config.toml
hidden_size = 320
moe_layers = [0, 1, 2, 3, 4, 5, 6, 7, 8, 9, 10]
balance_bias = false
vocab_size = 32768
optimizer = "adamw"
learning_rate = 0.00156
max_seq_len = 512
train_tokens = 645500000
Below are experts of layer 3 (counted from 0) of a mixture-of-experts language model. Rows are named router (the router's row for the expert) and show model dimensions 80-159. Each number is 128 + 24 x the weight over its row's rms, rounded and kept within 0 to 255.
After each expert's rows: "comes before" lists some tokens at least twice as common just after its tokens as in all text. This comes from a sample of Wikipedia text that the model never trained on. Tokens count by the router's weight.

# expert 29
router [138 136 118 112  83 104 140 111 109 143  85 127 113 104 101 149 118 163 127 105  87 161  98 122 149 133 138 176 153 115 157 141 121 126 131 133 108 139 153 113 157 112  66 142 128 141 129  98 115 137 141 136 113 174 129 131 152 157  99 121 153 171 150 142 139  84 109 148 152  96  96 103 146 118 126 160 128 133 102 153]
comes before: ",", " is", " and", " as", " in", " ("

# expert 28
router [145 110 137 154 117 148 156 102 165 149 136 118 113 142 116 140 136 137 129 128 160 156 124 138 117 143 137 129 117 161 121 129  91 115 117 120 122  81 139 101 117 119 164 144  77 122  99 104 154 124 104 167 129 139  84 158 161 120 122 149 140 204 102 140 139  76 141 128 127 138 139 119 136 116 153 139 118 132 109 181]
comes before: " ", " American", " W", " Episode", " —;", " Goals"

# expert 2
router [ 98 156 118 183 111 141 128 135 121 133 133 174 117 147 165 183 126 117 107 146 110 124 115 169 132 128 103 148 125 146 101 129 141 130 129 141 125 132 135 145 177 144  99 145 109 132 125 124 125 148 123 130 148 146 130 130 123 138 130 145 119 120 125 167 114 136 104 138 128 112 130 122 137 118  99 132 145 143 135 136]
comes before: ":", "\n", " of", "\n\n", " (", ")"

# expert 45
router [134 135 111 128 140 123 180 121 111 129 130 133 120 102 112 135 134 147 141 137 126 136  96  82 129 113 133 154 101 115 135 149 135 153 127 170 123 129 155 153 128 117 155 126  77  93  60 123  98 105  89 165 147 109  73 161 131 122  93  91 115 102 130 144 130 144 134 176 108 150 163 135 125 132 155 158 113 150 145 147]
comes before: " |", ".", ",", "–", ";", " |\n"

# expert 24
router [175 105 130  85  86 150 126 135 116 113 100 115 119 164 126 150 137 137  92  86 143 187 158 158 142 129  76 122 130 133 153 145 128 127 150 122 150 117 127 138 143 109 144 128 160 128 126  75 121 152 132 151 119 111 125 129  99 134 172 130 126 119 152 145 106  98 133 101 134 134 136  75 148 142 162 144 147 115 140 131]
comes before: " the", " ", " a", " his", " this", " addition"

# expert 18
router [185 120 135  97 148 151 165 137 148 149 134 105 131 147 102 121 158 132 122 106 136 143 144 150 117 130 117 131 146 176 159 156  80 111 106 105  87  88 136 147  97 180 121 102 131 148  87 157 177 118 151 135 152 138 115 138  93  87 107 149 125 130  92 124 158 112 150 119 159  99 124  76 153 148 162 127 122 121 124 100]
comes before: " the", " a", " List", " first", " own", " their"

# expert 8
router [120 139 140 143 124  90 148 132 155 132 132 132 143 120 128 153 143 128 134 117 133 146 125 161 131 161 121 159  93 126 125 152 119  81  88 121 110 134 185 152 143 106 125 117  83 102  93 105 141 140 106 130 146 119  81 167 115 126 131 128 152 174 116 136 128 135 135 152 136 139 111 127 105 103 145 106  85 142  95 183]
comes before: " |", ";", "–", ".", " |\n", "th"

# expert 30
router [100 116 129 132 123 134 131  98 143  85 139 139 157 123 121 101  71  90 147 200 148 103 147 164 151 131  97  88 128 131 132 129  96 128  88  86 121 165 127 134 118 147 158 146 123 170 129 162 144 124 106 130  99  95 129 129 105 139 142 116 107 124  95 105  96 124 103 119 101 141 128 140 171 111 152 170  94 135  95 115]
comes before: ",", " of", " and", ".", " in", " were"

# expert 21
router [125 132 129 105 137 125 127 141 170 131 118 126 137 130 118 150 130 144 110 117 110 134 102 124 128 138 112 118 128  90  78 130 144 127 156 152 109 111 126 163 133 100  81  80 135 152 117 136 148 122  95 128  88 124 127 129 186 190 110 119  99 118 107 107 114 142 124 118 149 142 132 187 106 125 117 158 102  76 125 109]
comes before: " the", " a", " to", " he", " that", " his"

# expert 22
router [138  99 123 174 137 142 126 150 147 100  96 120 188 130 154 118 107 108 120 101 132 163 100 110 116 130 105 118 121 110 132 145 140 129 141 170 130 138 122 127 108 136 127 166 155 137 132 147 140 124 127 134 127 117 123 129 143 125 131 113 114 130 135 154 157 137  96 134  81 156 154 101 128 135 124 116 130 118 156 126]
comes before: " and", " which", " but", " the", " he", "00"

# expert 5
router [124 134 129 135 110 204 132  91 179 138  60 135 134  89  90 134 155  88 189 125 142 102 107 127 167 128  95 158 130 149 157 121 164 128 108 136 145 123 128 110 131 113 150 124 110 142 115 168 143 133 149 148 115 120 128 130 101 169 110 139 124 144  90 108 112  92  91 134 169 114 140 126 121 147 112 112 116 130 108 129]
comes before: " a", " an", " the", " also", " not", " in"

# expert 33
router [141 126 138 143 116 146 161 130 108 159 166 138 137 104  99 153 118 128 138 152 123 153 110 155 117 151 107 124 146 146 147 190 149 102 118 120 149  86 172 155 104 109 142 146  93  94  90  98 155 134  93 119 110 146 100 154 152 122 112 151 133 191 171 134 112  92 134 138 123 148 152 126 153 143 159 112 126 138 106 169]
comes before: " ", " (", " JPL", " Apps", " No", "^{"

# expert 39
router [ 97 144 148 130  81 142 137 101 109 125 113 124 107 117 110 144  91 119 117 133 123 177 106 158 114 151 155 149 116 132 125 143 123 136  97 110 124 182 134 137 118  79 191 159  67  91 104 136  84 110 141 158 146 127 105 137 149  99  96 135 148 133 131 147 109  96 138 167 134 176 133 115 139 122 112 119 161 185 117 107]
comes before: " of", ",", " and", " in", " for", ".\n\n"

# expert 48
router [132 126 181 147 110 150 155 130 136 150 134 107 114 109 108 124 144 134 142 119 128 142 114 147 123 112 142 148  76 154 154 139 148  80 126 111 152  85 189 107 119 110 141 128 122  94  63 133 132 130 101 135 112 133  91 100 128 124 116 148 135 194 153 123 139 101 124 136 140 148 149 119 153 130 148 158 114 111 101 169]
comes before: "20", "19", "1", " |\n", "2", "3"

# expert 9
router [121  94 124 129 110 134 176 113 138 150 126 161 137  67  92 161 161 137 113 142 109 125  93 159 127 161 137 126  80 138 163 187 141 118 179 156 143 132 155  82 159 126 129 138 153 130 156 160 112 144 113 135 101 118  81 125 133 110 107 117 114 146 118 153 157 142 172 150 136 111 154 181 155 150 164 138 119 138 102 177]
comes before: ",", " (", "\n", "'s", " de", "\""

# expert 35
router [113 124 129 111 116 127 124 108 118 144  86 159 120 180 101 148  94 144 157 147 120 107 105 138 173 129 128 111 125 147  99 120 164 129 126 129 112 166 126 151 168 159 108 128 107 127 129 126 182 109 123 125 125 133 129 130 114 103 122 127 120 133 134  97  95 162 123 168  95 121  94  75 111 114 134 150 142 147 192 105]
comes before: " in", " of", " for", " at", ".\n\n", " ("

# expert 36
router [169 104 121 135 116 166 138 128 123 117  84 139 101 102 112 111 127 126  97 143 144 161 107 145 140 129 134  84 153 133 124 162 141 126 145 108 151 131 139 184 108 114 118 176 120 110 115 171  93 110 151 138 135 150 104 134 135 159 132 111  96 160 161 143 148 134 115 118 153 133 160 156 184 165 116 140  93 163 132 143]
comes before: ",", " of", ".", "'s", " in", "0"

# expert 40
router [108 162 140 170 122 176 129  83 101 131 106 143  90 120 108 140 143 126 109 108  95  95 146 136 170 118 128 106 128 144 108 143 136 130 137  85  96 131 140 109 120 176 111 158 112 149 149 140 129 111 138 134 117 135 130 128 148 140 106  95 173 108  79  73 104 113 131 138 131 104  80  64  53 113 147 148 125  96 104 109]
comes before: " |", " of", " |\n", ":", ";", "\n"

# expert 0
router [144 116 127 122 159  92 141 174 129 142 111  95 101 127  95 120 159 117  77 151 151 164 104 121 105 124 125 134 128 144 137 114 108 122 160 111 153 108 125 120 130 137 110  93 142 114 120 114 152  99 127 139 138 153 115 132 138 126 133  92 130 158 152 158 112 105 165 131 141 126 130  81 126 152 118 117 110 129 145 102]
comes before: "20", "2", "1", "0", "19", "3"

# expert 47
router [158 107 129 121 126 125 129 106 129 129 131 152 174  82 151 127 145 112 124 140 109 102 127 115  72 131 150 121 128 113 123 132 143 128 132 102 129 141 124 112 151 143 116 172 129 148 121 104 150 118 141 131 137  90 129 128 145 112  88 130  90 117  73 126  95 165 130 109 107 105 131 131 107 158 148 106 139 142 116  93]
comes before: " the", " a", " his", " her", " their", " its"

# expert 16
router [135 147 168 152 140 136 177  94 140 144 130 122 128 113 114 140 133 129 171 148 138 165 101 141 115 134 124 133 111 137 137 148 155  88 130 130 113 104 172 114 131 117 133 120 108 116  65 128 134 103  98 147 107 141  80 159 134 137 136 152 118 199 146 151 105 115 132 150 150 151 135 109 151 131 145 126  80 126  87 185]
comes before: "20", "19", "0", "1", "2", "3"

# expert 25
router [102 182 129 191 131 180 133 156 155 160 102 123 143 134 132 167 116 156  89  79 139 129 106 154 104 124 178 162 128 154 155 108 159 128 130  78 120  81 134 163 112 117 123 131 109 145 137 152 140 165 146 138 151 116 122 129 145 123 120 119 164 105 106 145 116 121 128 180 177  82 116 105 116 110 110 116 122 117 121 114]
comes before: " by", " in", " on", " of", " for", " that"

# expert 51
router [153 122 132 138 125  63 131 171 138 103 133 144 143 111 143 132 180 148 127 125 145 112  86  86 143 131  86 133 136 112 141 137 132 122 107 100 128 137 143 183 109 142 138 124 120 130 132 136 121 133 121 147 181 115 103 152 130 134 151  83 130 148  96 133 101 128 127 212 141 153 160 108 118 157 148 176 138 115 135 171]
comes before: " |", "0", ",", "th", "–", "00"

# expert 49
router [115 121 135 137 130 151 141 131 156 134  49 140  98 120 152  77  99 138 101 117  93 101  70  96 149 132 144 141 123 132 124 126 136 125 130  97 151 113 117 182 108 110 166 144 158 141 115 110 169 165  81 144 150 162 113 134 119 100 107 166 125 138 136 135 152 140 153  99 135 124 128 142 168 161 155 113 172 133 121 142]
comes before: " ", " \"", " —", " No", " Year", " Best"

# expert 41
router [162 146 110 119  71 114 106 102 147 120 110 121 143 129 122 115 134 136 177 142  97 162 104 130 136  94 136 136 166 109 138 169 134 110 141 117 145 114 131 134  79 122 145 109 127  89  69 123 134 126 123 145 101 149 109 169 133 167 105 164 112 174 117 153 122 132 134 148 147 144 148 139 149 109 138 194 128 114 107 137]
comes before: "20", "19", "18", "1", "2", "3"

# expert 43
router [131 145 162 151 117 134 162 175 139 121 132 142 155 106 106  98  96 135 125 137 109 118 146 125 140 152 142 132 130 158 174 168  82  96 135 127 132  82 165 117 114 106 141 167  91 125 120 112  70 138 136 126 117 116 133 114 152 127 122 109 132 170 123 129 170 141 124 149 142 168 153 151 130 127 145 149 135 132 149 163]
comes before: ",", "–", " |", ")\n", ".", ")"

# expert 11
router [134 121 128  99 165 148 142 116  85 132 111 115 109 100 114 120 129 120 142 129 166 113  93 130  98 122  94 150  90 140 160 166 134 122 120 138 133 117 134 150 109 149 177 113 148 131 115 140 142 132  97 133 160 116 118 141 104  82 112 123 102 148  99 130 148 128 122  97 123 115 158 150 140 132 136 146 139  91  58 169]
comes before: "-", "|", "|---|---|---|---|---|\n", "   ", "|---|---|---|---|---|---|\n", "|---|---|---|---|\n"

# expert 52
router [120 111 127 137 126 124 129 162 152 109 103 143 141  93  87 140 107 130  98  93 106 106 113 119 129 129 165 136 128 148 120 119 136 128 163 174 143 120 130  96  77 149 137 116 121 107 130 168 125  76 135 124 150 124 126 128 118 153 126 136 141 128 111 131 118 114 112 194 115 127  99 124 101 115  79 128 115 126 123  60]
comes before: " of", " in", " to", " by", " on", " from"

# expert 19
router [156 113 131 167 136 118 133  90 115 161 131  96 163 106  86 161 147 144 143 168 133 128 115 137  75 134 132 127 121 117 166 121 105 123 144 131 131 129 132 116 114 155 142 120 145  87 113 109 148 143 100 149 107 160 101 137 139 141 100 121 114 160 118 157 180 138 122 116 109 131 127 139 182 147 154 162 133 115 143 140]
comes before: " the", " be", " a", " have", " make", " take"

# expert 27
router [126 138 147 156 123 146 154 122 136 165 129 125  94 112 109 122 121 119 133 138 140 125  87 124 114 157 134 144  98 133 158 171 132 139 136 124 169  96 170 138 118 115 144 131  88 115  85 126 110 143 112 142 126 144  74 178 133 143 144 152 135 203 140 142 146 121 142 134 149 157 140 143 153 120 145 100 109 107 122 160]
comes before: " ", " %", " Votes", " Candidate", " —", " —;"

# expert 50
router [137 141 123 174 134  92 142 113 119  93 121 112  94 156 157 127 143 138 189  91  90 137 131 136 108 132 119 149 120 140 157 131 131 125 137 109 109 109 136 109 130 150 160 135 154 100 118 114 123 150  30 126 148  71 133 129 138 111 148 126  98 127 125 127 144 119 140 163 110 159 163 131 142 151 158 121 108 146 152 116]
comes before: ":", ".", "′", " |\n", "°", "1"

# expert 60
router [101 125 131 130 127 141 128 116 106 104 115 150 124 106 106  84  99 114  85 176 210 117 146  87 151 123 111 130 129 122 159 163 129 127 133  89 117 130 131 106 135 117 151 125 102 166 130 141 173 142 111 136 119 114 126 128 119 147 139 118 130 150 102 118 114 132 153 156 129 147 151 126 168 126 143 196 133 135 127 129]
comes before: ",", " of", " and", ".", " in", ".\n\n"

# expert 56
router [172 140 116 146  92 135 133 125 104 124 107 152 132 109  65 138 113 110 109 102 101 108 151 150 159 158 127 160 150 181 114  75 141  84 101 142  88 107 165 170 138 169 103 165  94 119 156 114 160 140  97 142 133 150  81 183 150 118  84 142 158 100 136 130 173 146 124 114 151  92 136 109 122 109 132 126 117 137 152 144]
comes before: " |", ",", "\n", ")", " (", ".\n\n"

# expert 53
router [ 67 138 127 126 137 144 129 121  73 115 111 102 141 141 130 135 150 121 112 131 131 119 133  99 117 125 147 107 127  95 119 115 130 128 139 125 113 157 126  91 147 120 157 119 123 138 125 138 142 130 159 122 156 116 128 129 120 171 140 129 112 132 126 155 133 121 111 137 179 156  92 140 153 160  93 143 127 162 159 112]
comes before: " The", "==", "===", "The", " In", " He"

# expert 23
router [ 99  96 127 116 109 157 148 137 140 152 142 116 120 114 122 147 148 117 112 126 137 118 111 144 142 144 163 151 128 113 126  90 119 132 136 127 111 110 166 147 166  78 148 138  96 132 113 101 139 131 134 140 117 158  92 153 123 126  96 148 129 143  94 129 145 111 116 123 159 148 147 138 158 120 180 107 137  98  97 144]
comes before: " the", " to", "|", " it", " a", " they"

# expert 59
router [127  88 126 145 109 128 158 152 140 137  87 137 166 120  74 106 122 132 115 102 138 138 119 137 142 123  99 166 153 145 121 151 138 131 130 107 158  73 112 114 156 113  92 130 110 148 138 192 158 133 140 151 122 156  96 142 110 120  91 164 137 129 162 116 136 114 166  98 120  98 134 113 163 141 113 116 141 125 110 154]
comes before: " ", " +", " −", " .", " —", " Total"

# expert 63
router [171  91 128 116 124 124 139 167 139 163 111 145 103 114 153 109  94 144 152 177 168 159 133 100 119 128 161 159 115 118 149 127 100 125 113  97 136 122 120 121 125  77 144 131 119 138 123 128 144 133 128 126 120 140 121 136 175 170 113 175 126 161 135 190 140  98 144  93  97 143 131 120 174 107 144 113 113 136 128 130]
comes before: " ", " \"", " The", " A", " UTC", " United"

# expert 17
router [121 126  89 171  95 136 174 127 151 138 134 123 106  80 108 160 132 141 153 123 105 130 124 131 112 151 138 146 132 113 151 158 136  91 126 124 152 112 163 160 113 142 146  94 119 116  82 140 122 138 126 135 127 139  87 152 158 122 119 142 142 199 154 135 141 148 115 132 149 134 128  93 147 160 164 141 126 105 100 182]
comes before: " is", " was", "19", "20", "1", "18"